Below are experts of layer 8 (counted from 0) of a mixture-of-experts language model. Rows are named down (a neuron's output weights, with its number) and show model dimensions 0-63. Each number is 500 + 50 x the weight over its row's rms, rounded and kept within 0 to 999. Numbers have three digits each.
Before each expert's rows: a language model's description of what the expert responds to. This comes from a sample of Wikipedia text that the model never trained on.

# expert 43
Description: Coordinating conjunctions. Conjunctions and list joiners between nouns or adjectives, such as and in track and field, or, &, but, while, plus list commas.
down0:530448518508535507486513542420574516476501516485489406565519437489430478544433537421587537536526530568523508467474523566497538469452466519532530464472502574447551513452558387492433503504603482
down1:487526593489619461518502469537539550455567519614447591405480469551492462556554514514531530547497530488477475514556560462491453480476457458502519485538556574460620504351491479494498535478516526
down2:522372525564536496448525448562469521505422530566470471496462413554510415449528470447453546561563515521551549585491469493612501451485564495505557405466500483519476525544555469511485469458439481
down3:476491488621501589452513524572479442412530472542516396506632470528510453487379501494518546519494559459585484573534568527542506455557450513462535482507474451546543470524434434434543511464567534
down4:401457601545563511535511515543473528454519513452505568431493431510517526564522452567457519550495384470530477377523467537461498557485497470479542604575542399487487517575540501473430547520504511
down5:601554504503522409417427627508493469411459469513531339551552494526457536478462490504517460555428518519500552473493547494477636496552475432427496435493492467558530509491518436528519471479609456
down6:466492530474520563410437476463511489423410535483486452513477476498485476527550464530427451478496410500582486504486526557420538515495535543493536507447515408464455587564529415552590531475602563
down7:560500459430480552449500443430503553450531572477426436504506615532510472452447585523529537463497504514437478459437627438541509522517561454449469546538478435499513540587381525492476494501471529
down8:573489441529585525528496477466463560524554553404513532468551476502513519464514476397441560470422401626501485534485554439476478521629492553464498450573481405435423413482481574476524528510533498
down9:454434456564445524479628549456482480524515526426443442493575462550548521542569465488467565445496603511538478537503510379552481440493473444527579558513528460445466600501531515473431542484412458
down10:484512532478455529545426486523471633492509478468475495572434508424492521458472570540535533491592513563510495534510465519478473518467491454464525498482412442520483466468442417435444618582383550
down11:523496489395527500368450440513560537535531459534561541579476506537584513519453419554566542473510561499530435459521464477457452506587575527468473474501482398498561487500464595525487461461457499
down12:495519514417575530437518553497495461537549518504524420563578556492543529466443477548502552402516538594537534465551570473415479539580509483621541479574517436424449529545517428467590499492519473
down13:526559436455515540503470493534489455492472474581420474474588583501543524443439493565558470465482517496510470504449569441515517517624565432587484520549539575548595413483515501475473461504575494
down14:502520446588550537490485596518518460491506561553421493498497621469483496426510411577465545522468486548449482476417500489521568418481471541491550513505446416564480462523535500503410495563617500
down15:499635465488428480484451444509484487466535562554550563550576487505472558523526516397485507582451444495437381463428500571458536458447526518401567522516467470448539454421382458519480419467564524
down16:515434526538459439514431495497380419381584534535448551551448534537488575474541491548456529449514539518459474454571539571502508478545547498400451489510582401532510561425498469483459464407596556
down17:542557556505446585475535472434508475540477514476476413564568423474471549485456536540639541559535513451535471360531485495370508497477411530467591481525523471459499520509491484531472536452560440
down18:552489500576554558481538475464555409564475589538541504492514597633544483569471489503572495512447526614537463501508457476511429499495555552595467475519469496465481569564472528411480527531458500
down19:576446463557651506436612439474442569476431478513571554492464486434501471571519631509578516509442525482488526477417426424455516420502542514474465462535429581527536491498581452585417495457546533
down20:571449456436441512555501476468543378445592452500447512579500460424416540434513512498470558508470511449384434495610523448534550564448579548512460460478391468488506479467586494480440457558498429
down21:579570483522452498553602483550479557494549527370502467530454457474547550574547499481532524484506540433480522466514435486579569516489451549493451510456607476512479451447401481409588516510485557
down22:516511571573462476546437464399466476544433464371575494495589543419426549425535586492580397531526467490438507473475520502481430538538562468515523573566503533422585455504443454421510504421545431
down23:586510519543416416573492524523491549475542536452460547460523535479451476493626490582442448482395523558465519475518513522536448472444512475594534538481563488520569500532482471560475394536455430
down24:405444460456504508536549466458502467494502625479545551539583586543487527504527481432565523534553531509591515410485485508446505457479487575575501469488544557476441506520352491489496467600499549
down25:509445463613577430566486532516510422523553522543552449562540495539438425503419506533487559527517476486494499592494556450485552449502500505565529560590556530413477489388526467525530618478476423
down26:523444457578552431552414476572543621513491476423466502460553465508567468532473554508540568509461443501526476429488415408508566567413496493494482553549508500536547477532515514446417445504538490
down27:481488466385431545535533492468460505462603497528522453502433522429477565528440542456491499525478470530458466437511440446548511468530552546570546523461644465540489526465522443571473546419438379
down28:584469485530545485489551537516469430438552460425480480512464469507551459510463499515449425574456459394391470550560456575513497454548493440532561488504484488575486558522532482570441457453525528
down29:497453551548596553459523461601345536536532468468514512550397532557576547463477574441576432531454547485435461454498534519437533544440478508521496454566543526479455488503536520430494521469496509
down30:520533524468464432488552501502447454507460452440575472533546464606542504439451492550485483437592504602469556488537442445522509377532477575487492482488570530427566566444478500558516491567496582
down31:443369553491395470520537448553438516428530502520437519492523498502474581556534442484482422514466411500531508424551519520465388410549467539510575606564497466523490564517456441457407540502487491
down32:444530425455516555438488427494454561504518506491467480501481491458435513373594514587487506459445573481543454550489431607580475528438476455482516521556394419554493525633532445508445470430479509
down33:432523569440440434518402506587499591518536492529529400460517508603576484543485496570509544451507545512559372572490567424540520528417420412543515527449474451524445452546525474518567512516482453
down34:597472523546577444466551521553480573520545494511573517523445536527507552460459526481502495570412534511490556429517514471494489466431364545494543522520496507518484373433386541461448600492497443
down35:499478502494550489495438530643511490515415526488594596505408529552542502390472501448473513366486530592444549488510520413563539445401562595524509568412510468437483511438497536456428516577459503
down36:531500419505503545491425426497487511544457483467478531490488510410522449468438484533549424482656524509639524445516490617512421453520501603539526477516454476476580568472517566471512590461519539
down37:499423543429444544526551605487524449496533524700535483419525449452513472492558533534586524520442492514465512555435482471537471401591497472544524550592503403536432448556569561498488403460561525
down38:513518487476388455515511575492540621514479561420516482452518428470451426515576477522527486510482462466463414565478449480364496556562512431544472502501592504565445558585427514417486542559475490
down39:540563399500613459569510519452493477558500460483437507504477358445481523525389521467583467555529551452438502560505490599515528504539553536544403435476522455464514561454400451399542537529553524
down40:549483525488456465538414329467517530415470493402456459458470526573505505503542439472527489529423456472543438501458514551503522433549515438485515502555364484439514520557437549583456534572511477
down41:503435429441490467548501400552534468473595391563510518506548391572441547472441476549547457515454547470471502512454453502512457543513496424495489477485363497416432468523601531541555411495533447
down42:537571574431469516470546486449474506558495486439454539487508559445450440534442507497592590505484507442461490475511471573466473403524501482490466495475480490511451491567486589414506448485497388
down43:530502516426512504439536543506506604496418479523418464553578465506510466560471580450554538592403444453536494536516485525538481452517531421602462490543550562511554492500487534488505427536524516
down44:521468420490517528487461523410522482461451488529496483558493490491461581510514549534432582536475423432498522568510547532495573578497452391502446511548536510548499505399559481514460473512504453
down45:418425485494490455526459432454538494445545518509442468499466443515511483568523566448486516603445505551506513419480416528429402570436508482451459583488380552426469504568464475554501515478461449
down46:652455475502525518411474447527544470447503607459435460526419509521497537444488525447538505516482459457458523476452591495477577510443461471424495587568494520510506449522516555536418442486516574
down47:538563497385598506510458564476494538490501497602556539488492590480477632448525449548486412473467489513465557510520520469498558615533506447464459428464479443450574470428527538533431476571481504
down48:370446557409418454510547524515464583486526455477558497580475473504527463540548514495471453506465475501502518485511473478455534458541490509545511492462572534558341474548522484484531519471509473
down49:476576503567502524467360497494432421430434484505518456575499527579465504410502411535536480452461518391538445454451472481575555475547491528527549556523399478544472491502493521529530525547592376
down50:494504371517555519443549529494520533500567465460519455442595465512506474524536483487546507420528546584487501450520469501465416514523495531540609617574503558505578470443464474515563584487480395
down51:527512420473528471512473445601547435447420423454566460470497484487555574567547496415574446508473450568492477490549517559500514405514513481413505528329498512416414411495477448519462531532509492
down52:454551467488398537494475585448511473516474437429498479463496630509453484422512462589485462499510406525507517545482503497564526550458542522486460522501507544499548537518471438638541431562616514
down53:521483513487488501521512580488491524545514506615455474558507406488497533457494583447461496411584460542452474494417558507436485489553556553456543527543487492438464501450479531538445421464512543
down54:526485468497548549470507600627486581461509555481446437542571418485480616466535511505591493466482574515481488536475470527442480514499530581512510438579406419515508541444495556440546445523508555
down55:475514540537450465530509572448453510471583518591518482444475446464464486432480642430482469486537492507536493505465460488449457526546538555537475467518513505463509397456479622485418492554491510
down56:485456476587533452484439526477513539483529433503443567455399501508498424535522512472348483530468555499503399484531569526520507428567398550531424569586503511522470526501470545534516461506508405
down57:554478451565638586442627516520386485501481468528580498488526471520545519559507557462455496531551582528483432489512448517462476508453434416499449509532474489551535406449501470497494466524622461
down58:466494530414485549528436526481542380398471515604468381566433513516483553475451449468585561505523554473524443465588451470450584441478476528445489476495469446525536473485498449627471491556456556
down59:489453575446518502505452491492531506579451463457513536508447470425500458555524522492518544536579542337489481617476504523472409500542478547454497569562541511506578452528557496466527550477402491
down60:467539464465492466465489570502511524448544506508610577561577483464517490548486551419439534566451476509561465517513560431538462452496573573483524534552545558520429544489442469487486458517377413
down61:490562488506524546420572545459533416401598574504431460407447559459497455475585515444472498608560543508513536545409477523510556591499412543423503560540557642474485423435501582478491493543530465
down62:583496439512530535500538551445580464539537530403511476461509399516545424468455468514520563530549599451402456518441561557452499605440527487457491495526442522519499434544515527460545486522500472
down63:523472582409505583578482503485445554481532463508496496529476539512541489444596481478442436551592536528487550540463544522441493462509481482463476446507523424461478551489495436507452487590575413
down64:544480545553456519591547488510461509533517494514537528562519539585489541536498464471523483456525536467500526462599450429500500578488467432405542488383435542512406396536499509504478620490496555
down65:425579555442546477438513489507476438470475429552490470522431504387391488544455474547495541492423410513567486583534474560490539446550511454458437534581480489523595550546546486447561476458415478
down66:490496446523572495528434536402521552433526523580554436517581515568442503555518382411468435459485499509572506526500507471469463582455492461527393500477531452486526438454461589513487429461589459

# expert 23
Description: Commas and clause punctuation. Commas, and closing parentheses, semicolons or quotes that end a phrase, after names, places or numbers in running prose and lists.
down0:446465511522478449535433490505442529505608472498543487560480563511487520473573535581476527576507506517414532496478435456639537561403524513518540626532592476480541491467577479537453465597505396
down1:528554475430513478508474441454550510459585575506576371447519461477529471422501464549554503443558584452570440477492423488511605486550518530417411504497474528537538509581428459519603417568505542
down2:525556507565595516463501465592507621454524593434456567422509510429453478514584435481510496415417519499472437468524526517479468454548512481459469476442475518546453406561478614494501527555457553
down3:458472477610605522502576522370575544578466541544470620597488442434566481515522490471515508454506500432466463523486514534564484424589464544474415476369516432466452524459498471548566477455512470
down4:462524600515560522488462526473533483574395504581475519480514523450453503497410419407428524482486465454380525532528422554402434506513415543547508524539559536520530487580411578472493447456549529
down5:416483622502468514559494512496457427556390448557597479460507486442434492540455534463465513527615536482531544521487546551478458491500550580522471476524423516525532590464510504553577461480572517
down6:474495547430475513471474492512609552588566495494507460511460452536442520483538503557535503490588493423560566539480470456475473536528439493464463456489466415595418519483624471479483455527548508
down7:485563530473483585544506485375475565479550486478494540461475438480531563578490454463488570443470520412458527548476524509491590568509484492469509448516534467601475545535547541497547456491534532
down8:515535480462586457439495512550498402552522562529517510528468502492467414500457456541523446508468439428520474494475588437528522511539449494503577491450532478438504415505471624486566488560359490
down9:441453387480598490573452463560504464531610502437445484525465576520508506459537554472507487472524605505541455445495575605505466499505433513538541496536518551430468519511557515523563538601445499
down10:467551431463486605499487582515547447486430478357444513471492587564569527465499471427547425403541582419402516453512451402459463549534467491433396569465483486492479567460487515518560439556555516
down11:491438417463445442513476520556464563469438421463566522485545458507584485525454434540503587592533614477531499522498477574528507513513522481516521493404468540534519485486477498498492483502559505
down12:505512511489517500476507486528544570415481569460489441425571506486433437515481501548465522528506535492535452517501481506548467482537505471506573476642470520488547438562432452573515438502502539
down13:402538459452469473542489441509552542466521500457484559537474473573513449465478462516509383540517524561524497419484475483427511520592414499520542538617424465418530455468526530524414476445479466
down14:508514495396519433564528424557476502462521418563472487554471409545451507478491511387546488494492603556466528474458547534535515434552499591487510486538515484472466540404496469443529540511443576
down15:548512492475503434481466533522518613550498507547520450446485451554463547507447451561597525552564511604501594503475528465477414442527441572513488446492544458506526439500437441383470478435462485
down16:548453501536536494571405461405503570533581449449449514470464537587563513626487431531470463461456440520499475438494475424482540524498467484597540552603549488432570527478459445513493530472493458
down17:485430411536560570432562495461438559507562494447596516447462521569581481465615439448496502512450492610490585518540507600490548513493493483506458540538435514537586485504444348440492447415495539
down18:463470480452572416454494488536577585508562412576519576569434434539479465495425426423528537513549508526542481555463436492583544514488542515452444527477498529558463541396493509488463475501496425
down19:421496494595457636493524522523498566552475479553542516652524453521505517501515568526413476491407462534542482472499516493490483484531370444462502488422483423603479498436417527458446505451553495
down20:463492474490529472442433492572525593433456552522622565577492472420550436502506369448521450499499495563478510501441609396549519506418472465463515486506495507395549544508453538528481510466483462
down21:459426496482590518433512480573485576450549556471427505567522599545487438472580495481405521577471529499449539478451615453549482453491497541476461622480459574523508437502530564467495483471409568
down22:502489560535427568501553570556439575536525401578475435523479558429374527550451535603514506462549478581509499406524485537532492598524416394532479512506474522548545484568453505436506555515486466
down23:534519462512469511594430527379575510504472613515577503421582563515604503478508446521580486468550522455508388482514470461481477508485635506470525491555468503453396517474552548480533530490501426
down24:492524548464578524516475425563555479505502575458451480451555484558389397428454600506502471470461522519464635517498527511540481490469556556409410554486533436568540528459474485539487573539585444
down25:462555461480505548423603536632512465453498406474459474466494436479538538494563441490491545497410519535488486446501514501465499487521501492491489527575491448558521595507519583473440379556601465
down26:565468393530445511592474473421593490434518495421548488480467528470538553551553471432477591495523602469510557442500502555504501550504499506531588446483499523420443525467551477531510501570448528
down27:492463505475495494509485455452531544472495466455499517492512484552427489501539505458474514560506422531420506447567522352568577570484517464480437525548458418565562540545459471627467475488626415
down28:396521517430502486496486483557425447476589406520505472503505543538463365519522428508570568517474483525511459480516481588532577566502493445465464501499519537428581497437497498520540485526494459
down29:539530443473531504538487518464456443470471500498449431474503482366621542522505483529510457459457547511473532583429532586539557498501375522406557445368473515547482493494510498470525466457492438
down30:507434503458458584439521575522418532453401494439525493477462498545531541557473548485516525525476529610481474506510507610442470493526416548530466468558498484570469540432555523499459552480551464
down31:458582577365478439486503493468436466510464502401413569517534513574533540511500589553496543490508521607465444368414478491441476487571503527602453464433499494438479525484492519558578482492487528
down32:538496479469478540541522526415561499473403558527534479554431495578508539497506484522490511572561461533488488477421556459444553525415579538517478517544523469484509499519484494498459512547411442
down33:539540499568519451427565436585423526480491538432543449527418491413522488447466548564463483406559582536504501508427528587512423531492520534521546536499541516408423484551569416466445401588502524
down34:503544488533516461438541443518462562466558498492605481553454500478580470433470489556477509441446543631458546528449591516565507489541510518450542456463399493517463592531505506436452344434437491
down35:465510464483471532500550552503511440529500487454528534431499540507526449497473539551528565547537536403501436461483489511503564480601469449505469456480552494504475497532445413593455540570536442
down36:580494512491529487402518565541545581496424483453504451450537441529441506405433553454528490461420460555557505519515467540493490511518595531528472436635404555578494640521554522458507529603410577
down37:494520517427637469485558524453567566512478539486443504548561488494524511518474467509537488589483591503508378491473515539519460551425498527505477367500528550448471423512426532423487574605470526
down38:536467595524499444537507516507528482423537472479448355514525556505491485518484517574582576516505489447515539526579571491486486547456443473569570527469593512551534377549607577526567590476436562
down39:604557526453511515487441494456500465534465479488555559527482521478593449512607548549567434435552493469385539594504573456468448426502547482520549515511477549523467444594498483541379510404482519
down40:492499451474361521520512511432457399485400490617432459575479471537504509512490480575517570543572476449535488496556508606531570467443500459503569488602459559455422539484507531449535524549486413
down41:455493560531426541496477515399421574555557498590504473517500566430453471506568489564498453520514449551562441508488536524453559453499517530432463561432429551443549494443526469546555426574461519
down42:441484474466479497520576463444460509518502466393510489553482401461501517457485532481553440488494523483511514484566448559492513462478486354550525475527472530456366524564458424571432497502609439
down43:476461488454451519572420477388506388396593466475413449521526462541476488490497469536473469434473436502485412510492572560445458552482521561513456493472550516541523456463537609453500549532373494
down44:483492622544438404415485523551406482561511503478424537382518540421523543480458499483520475483475545507460608431446523519608369582484517527508499486441415486495397496491560450465399449501561488
down45:490504546537536435498505517516527472499532563562462455472412577480523531485487562583521540541536530623432543462428484412530541511514554472474386401504480440499624491460473484574532571450618495
down46:477494433480474414537540498447481372458569453576503427490517532505479503470414573503472502545515511410571458514549544433466533507524510562432491553606445554512547398523470451519541448509456467
down47:484535461477505497457459473512516563526487423409492533559458544507473499470538432513390454546571521617529449378547497496606457561601559455444489486547441454499565598532441420457596393443457461
down48:424487509434487445408515459467478560548462525473518556462511427589525541568514492411519478508449550442467489469501637464501466411511518445562547513602525390458514592435490489610496489466540452
down49:550553455403487503433605541418527437478497489575454557433431560543488422454584495476485486503484458445449360451497461460508529566451565561537512474595585505539492451504479534385495445420451464
down50:576498527585515483549467478555505544517561470413558484481491502459538416467424621553510517590449486421554478527419460511506511538507500477488524544467445452537473469526534388494445492527538532
down51:563573411452424495479580441534507480477555541461627451417518523483567483460573442539532496501454454487436467469465388492510472523466515563506401557518498529441459488572538502504462460513410507
down52:488430359442479536507510471472591506562433545532561465493558579525521530449534455492505465588491412484516541417526582518508620525502592506587522517497542553500425416453479525518477513545447489
down53:585403548541472456466521497451551487477474608430528513471467502538450471508543502556465488351455461493530432482502490426481483445489449590594483486600607483448424525484486528475512527585491583
down54:497510455539540460587462584472528505478596509444452532457501501485548421479611483529480448437512471523417473569465431477502577529477446453544434518586447565421467525519468589431573437523420440
down55:448374500518428512481498544521450395430529450459471454553516506586436501572540472523522520566431474514528524464533518458491404459580426560363497594509458454544580459511451611510590535454484458
down56:504458560615460518513502420511481537570524529533572465567497495434520543461521537387408513618497552510432559517536510551506565579541486483524460489454522516595561488554514526453528432445527555
down57:473610486399501547484406522434466482493522550509574419489451410545494488564571617547526539542510443498495500481434473544482458514448477479477501572548531491478496461532522518492487503433484516
down58:508550498514411477439568490556465405486547464425482493491511434525533483488510503492563524474451496509545509540539449496499519495527604464447497459537517504467485527451542440433523509631481570
down59:452481551442501550531474518506560526631549478570545495524477409492505432450475458490520475523492491452468393539576545474622449435510464489595558564519496430565420387412458505501507543509392532
down60:432620506445500526426518468502471520503588524569528522400530430544487545541549508527506420424466549615510447532500493491482514417453446503443516481542538418514514457386561583483436578605600494
down61:539414539459617534449455490583478445471426445460510500480478577398486484491456484449504474564561483528494567515506582496383560427570505441551451533567578490481497531469506572510461466480520554
down62:546434473561578500492506525550457457462424501502513492539441575603492464480516453492503530446470465414566466506450406551606426521441516503501467456599407535492460475562443564445548466454479535
down63:519527577510558543562495518529521488477449509533467467469594459520449432504486443461510486565535451424444417462438526499418471434524506456505497518554495461563496478494489471440551424468542427
down64:492547523545497504430413508485381436559498540535603464581509502437593465552390524483526452491510551653483506475466534564494485459487496540486526462474465551461417533457578468459403502533490470
down65:470492434434466538535457556389474578427450323565495417551561441486482542467533592597512430475476448486486509522519578592498550570453449489491523528475485521493449538468512505415462405525455506
down66:480435591495484490486491471487511586504439455450473421501492549483440525550603452526533521569426524475507441483538528517502457461533483418559376501576518435514509499466409545517507565476456411

# expert 42
Description: Vowels inside names. Single vowel pieces in the middle of foreign names and words, plus table pipes, such as D-i-wani, K-ö-rner, Villene-u-ve.
down0:523354528492504495518519410440483538467495495447387533622481463543534471427563550506551575494541510434454505494514498453563571466453507498552554387464427424456558535517465475474521496439608498
down1:528396514481523477413489601543534512614466503439534520437512504518474559551472490518502513484539511502512566472448475550537442507459446422549491522429528498466469534450543509514555572466540515
down2:515464508475518542491451375549431552527540538508385560478463467474527520519405521439523511599520469544557492519587481610387544562440491480509537454493485440424506477493494542552529583532524560
down3:555438493482487576499482492431482460443476444435490575514448522495586524503496565522455518541496432596483450548551466554514488556490466534567539519523553506504480463524392417529524532527437538
down4:567488488545474530523533542537491417395552340426525468433425483475455443443514486534502537447564524437539554425558503506485543539508493487475476496528516372541448570532496551472539413498538464
down5:585486482480485493508482505496510528545547593545424376470562480452529561482501436463472486492444482508554500430450487560413472455675496454549454491475529533419530541575555595450369524505541511
down6:518512506514507500454567501460522453477536535532649574466366420431514445516577549484520488505461456481538478466495408549500469599443402533391498463617461457467482461441543514479489491526551535
down7:520471445476464518534519502494557502476514551562391477521481451585431446444526451493480486451484546586442496444459516511428556526516489469527484576451406545445556462575503507420504488565505490
down8:462474496471431493451467481474547465580528510473515493534414460588578464465483514535489544492438557493511518460535482456623496433557401509537475464482480558504516418510541401463528547610421494
down9:542514568471510497582447551453421576467501600521528349518468433422449462442541553422525498474590507480418449543565528513420490544438527559431483434519455480491492553445584513566468480444571544
down10:494509482492497454492565397515527461480474462522500487395510529598533532565462434488546499575440537489447562536513476511414544407478667566536398562515504536517545480463411393409381475511534498
down11:482533506519514518485527500450485524459606487504474458498477482498545394524537415554430533521490583425547455467533493432505449518400575493534457477546497491558507570577441509582551518546450451
down12:574482509461502433525489476523484482536476543511500466557516501605503513482492505530505516610405501495424502431523438458485429626541524391455518508490478435473496400476541483515454480434589537
down13:449455560495414458478465437533432468511426508472566517450442498495478597567506444547501445565549486463578524544480574459518469474569537460432462468472472442515566532501438452477434522507500508
down14:479466476494515460485469539402423533503472529473523530514561499541462555462484487510524492465559592481515532463457479441525541471479472490470476570526442463552507415456636577511602471399548465
down15:475523487561468491406481534482365468409501487560494556548461512450545506537494518495607458483434508471547544422456525500510557440487597482523530509565507522470544528469521577460438457638483500
down16:521607516570524424518532453500484489414500443474495504534530524353526485513567453510539472510486477531524573383478585556487628440498484495464442465472511577560464539477430565490475473428510515
down17:565469429517518511565473497567486531477499509488471560524462520621502439534425493476557443488411551424443521584513555526512538483430565637480422489502391520462491482502474556472527545522494512
down18:497562566506435463493450469486501468491566534531511648482449547536525417500532570397468466487539509448577586497559463469592446503450418529425543462526522523507480469472477507449464491504430407
down19:566471553478532444549551524450574500419563635599494464541476486480577418496484530499482510486481529536515510545484445538491480591465537540494479577477416564465388489533557535498514501519420558
down20:473409454578490533450532420520477543518587473566497472608516549483511469491453391488491447504453489479473575601442484480571498505414480458591507557497454597499555515563498499466447539488544499
down21:443408476413472585539504525526523483598626475515517467457454574426440572546495686510521523438487424431536531486516553471536512531461404450496485534462488380521439495570563499542479526535478461
down22:473521442377455472446422574506412511505459476558509501578472572502527476473590476442466420498504493496528515529595574439479488478500498469627554458406513537463491465454505471636518515545511531
down23:540485507434531506585474432533546528500505545561517475450582517414531493469501502494396442477504455515448578541526586457430477485553548554502519506480475613457512438562537447464504541530447366
down24:403570463477455579478490566484500427636488388486550571501455507471443559483497516518527482515448486524606427565472535495480534541459557567437460524538530473516485467443519523490547448553573480
down25:543473495409546544478430513488487374405460608503469484500553479552532569494502435564529544552515546465466510558429560447517459529507533585478548482517500488517471539517489548490460444524415465
down26:443569574555428465500416504491600509493487482467490479457472505509406444475538519611521482449572447466458488428397575595504489528504397423502472535556503501477505507459479510475418547491520508
down27:482508437586457540469506636511624478485481429495533464478499505511453569569564468532455458450549413446573482514476510432595445527556566522567503516515603547521472619477424461468439545460470458
down28:517466456427494495462568457519430415445432449465614541508502488523519488518476506442592537521520445515483535532470523517523513472439525538439448523519461522423392435477483546502489606496509555
down29:535567496458404510529423524443491567480488474441478528491517569586498510550429400580520469490503475460481517373525625509567474488519508425454441485493499523447577568457413486449465535553557580
down30:414430502541494614445517500469564433525531398475444489447582553523469494552565479464445524570564499492498396505489516446521448477469457543514593571585470560535534417543546481483529591557590406
down31:603432457598569561498471516436596536536475507453473472608461450482515523415427570483520416536510542553500548424494513439461485536519467468503509514504521516410561471495523526496524508489460497
down32:558448565506493539520515515516459552485511559464557445498474538487535480519594445516533425415522482508519583467542481568546418486523487506569544524502501560512456430659459469468535505474467501
down33:519380569550453512464505482516537463426532536448555542522569479601524502473481553469454495542473542430473434455509512516496478504535491550458466590508477501438594448575540583466449463415439563
down34:457469505545498522571530545528548542484493464501446506516545505485554529494486561473476565472527501558456424544562484548409532377591470599511455444516468506490470351510489414503495580428461514
down35:618444477509532481489476448498464535523436575555483486560556440512469506408524592515555437610421495468509478512439390435506527601588584479508445585478477511573481473456461502517530422565455491
down36:505462519583550494479463514570438411430546505449576508447468459563579467543420593478538487518420563448536506546461582490549552529505476526480488495571453500549498542553449528483452531471520569
down37:438576442522454456373499522472565480480495497496490472561442507622518567489497567467474527495502520397530482499458463443524528387500494448523590429550546515532446509419527431442441482593567590
down38:480493332587473491471487496503382399378523527450498465580460491381502492473432474509536435460552486500423531403446573446535462598552476450437548445539487487544578541467539485534480439546499514
down39:626481386553532481503545499540552526502495509599478559526404564456416513451501558590495412570522498549475469521365511612537523542511468543618482463544505516453499585591484540553535450493462495
down40:492465484597569538485515517533522493562531498490565597467537491512524525494527452530480533507480567522468477420473504504561570471492486536471404486564486526441472491500479468530403479470600457
down41:473402431499466502565532510517449524408518531535414566483465447393575542545495486535537548540517509554444483534492467507512543589626439503507578505614471535536487344545495463525499475528533521
down42:578507387604576445460482538479517601541520515462586582484467574449505467503510582520479498481444474500485467421531454444572584506530452540552428579519494439510451472490622399527445433470496557
down43:446492478440362453451528535459563406592484514544425490588464478487504385519413481592586521500461493509610581505440446458540393467463456494485536463466538464581539488534439444523479545512504560
down44:512611456538577550495506457571492527468542521401414467447600475542501580529462583549484535530541466450447528451599603531501534422532494565539492553470548568471448538427482535449469589582437477
down45:418475494542511565496404520471556515531575596466558537500517449582503516460563406484567521470505466546517561391544487562560449605589490534457470526553494532486528431566488511504470588509511423
down46:507524510452500437514510493485417464520418423495514496560484543511471510526562459441439524568537479522516414500416546524459526670516581458401435482416554451463509463541497452492492483415568463
down47:456488456491563507563577495518426525462453495457462409520459402484573524498550519452453528466484484576440466553504579486519588564487511491490465485556473471537507453489522454556470412345583454
down48:550440519545451469477571471557538462572488496533574525480499514519432466517555482510497497524515477503502487515507529537460539570411520409519499480445392532561524467517469485458477466515445555
down49:453551436539580475484540475548453580423556513484509552486523546466495465525459503372471528469518561525450470453566512551523427415489490511522500513449534526587575542447490486484430581553628550
down50:441444458429537497530573433494557512517478467539427533488589566479402476500533533530493507533424520539577491497460546475517513493488518445517509588552479445499525492507584549455496471495524506
down51:490485433451668463553512587518545443494512526414483447469410455560397518445460483510505548510524442502465554419534469579487589516525504514569512423567553462452447412534525430387528510546561466
down52:465532448448501519537555473418541559389496376455531494484583589459541444453559515540438557515498522571399505471429568570560538535508461564507551597504498484463517525401506440578422448524556497
down53:552436540432525432388439438423525601449421514429534493523626613519483533520632494462433504436494515468562405470500485479505560468496461567569591442561524534476461485494523540460572502553499445
down54:516477515540480543501416549472537533430583532431395515510506475520523451513514596499484511441582453463536434500510473505558467419569501550488556382538514529522565563399477606461597568568577500
down55:483544483472455544529479484562509507441519531408411504563529458454530566500460408434487537406542499552465421477567537572480319430545475484475529414523491424535584565469547561548585531484562574
down56:545544433562521535486432335531475556427418471417504468463453453490410593603482476476512506516494510574478561598452514513489463400449480486606494582480482579426468530515447545484571599520338465
down57:558446484485456435517579575509469503496511441486567508552502493523504401513477461476577522513498488494591489509475503528477472435501521495606533522498485500487569498561438434432446571468460494
down58:476497603425579429389495437486475460507528498435367504515566563471565443435580492407431506495448489568483482504496506513530486459516553376513547476532438399515551536406544514553442468580563523
down59:498537455433514445482451631502489478555535525532431545515460419586512436454607500563506490541521536466638471600522496504442510523563507397526478462479458474531630478452485558528428480595459490
down60:474565486496469533493492477548499448508481466535472508492482483550363428530425538468650429539458549451566502488501495484504343483489502402562507479527478467517442572500502537594500501464534509
down61:503435514521524565531546497438564579459466489430490394513449435461523476465509400477563525515517593499523526575430511512426488538499428556512429471423473591497554588540479480553464509578502415
down62:439448483444536487528563463458495555452480400557526595551391417517401499463460586458449575552492461418530520492536549419502522467515469473559514464479497483491536491557525506458482467486517612
down63:530543439565460430526463483539483476549475534454445557492626520509549567503533455567491521524372575430511443426574457492510522428598508435443415456460389407538507453483505537476392447473445527
down64:423524678546503352552414547543400483472469489550453599479483527453462552576476574419461521435534476474488484533453564446448509506489509493441566575453495508532548425409567511437470550449464555
down65:466535440543517542499546586498523501520543502455515399502503604471436541614491569400491473518549478469536476475568428426438584503375531499581519558507637568515533518421595476441510396442583476
down66:475507551461456527587565558549568489599557542548476501473542490462531479591456481588445589418552465559404459521541432517452533414502460430569527621435486444452436486450507548531524480510512564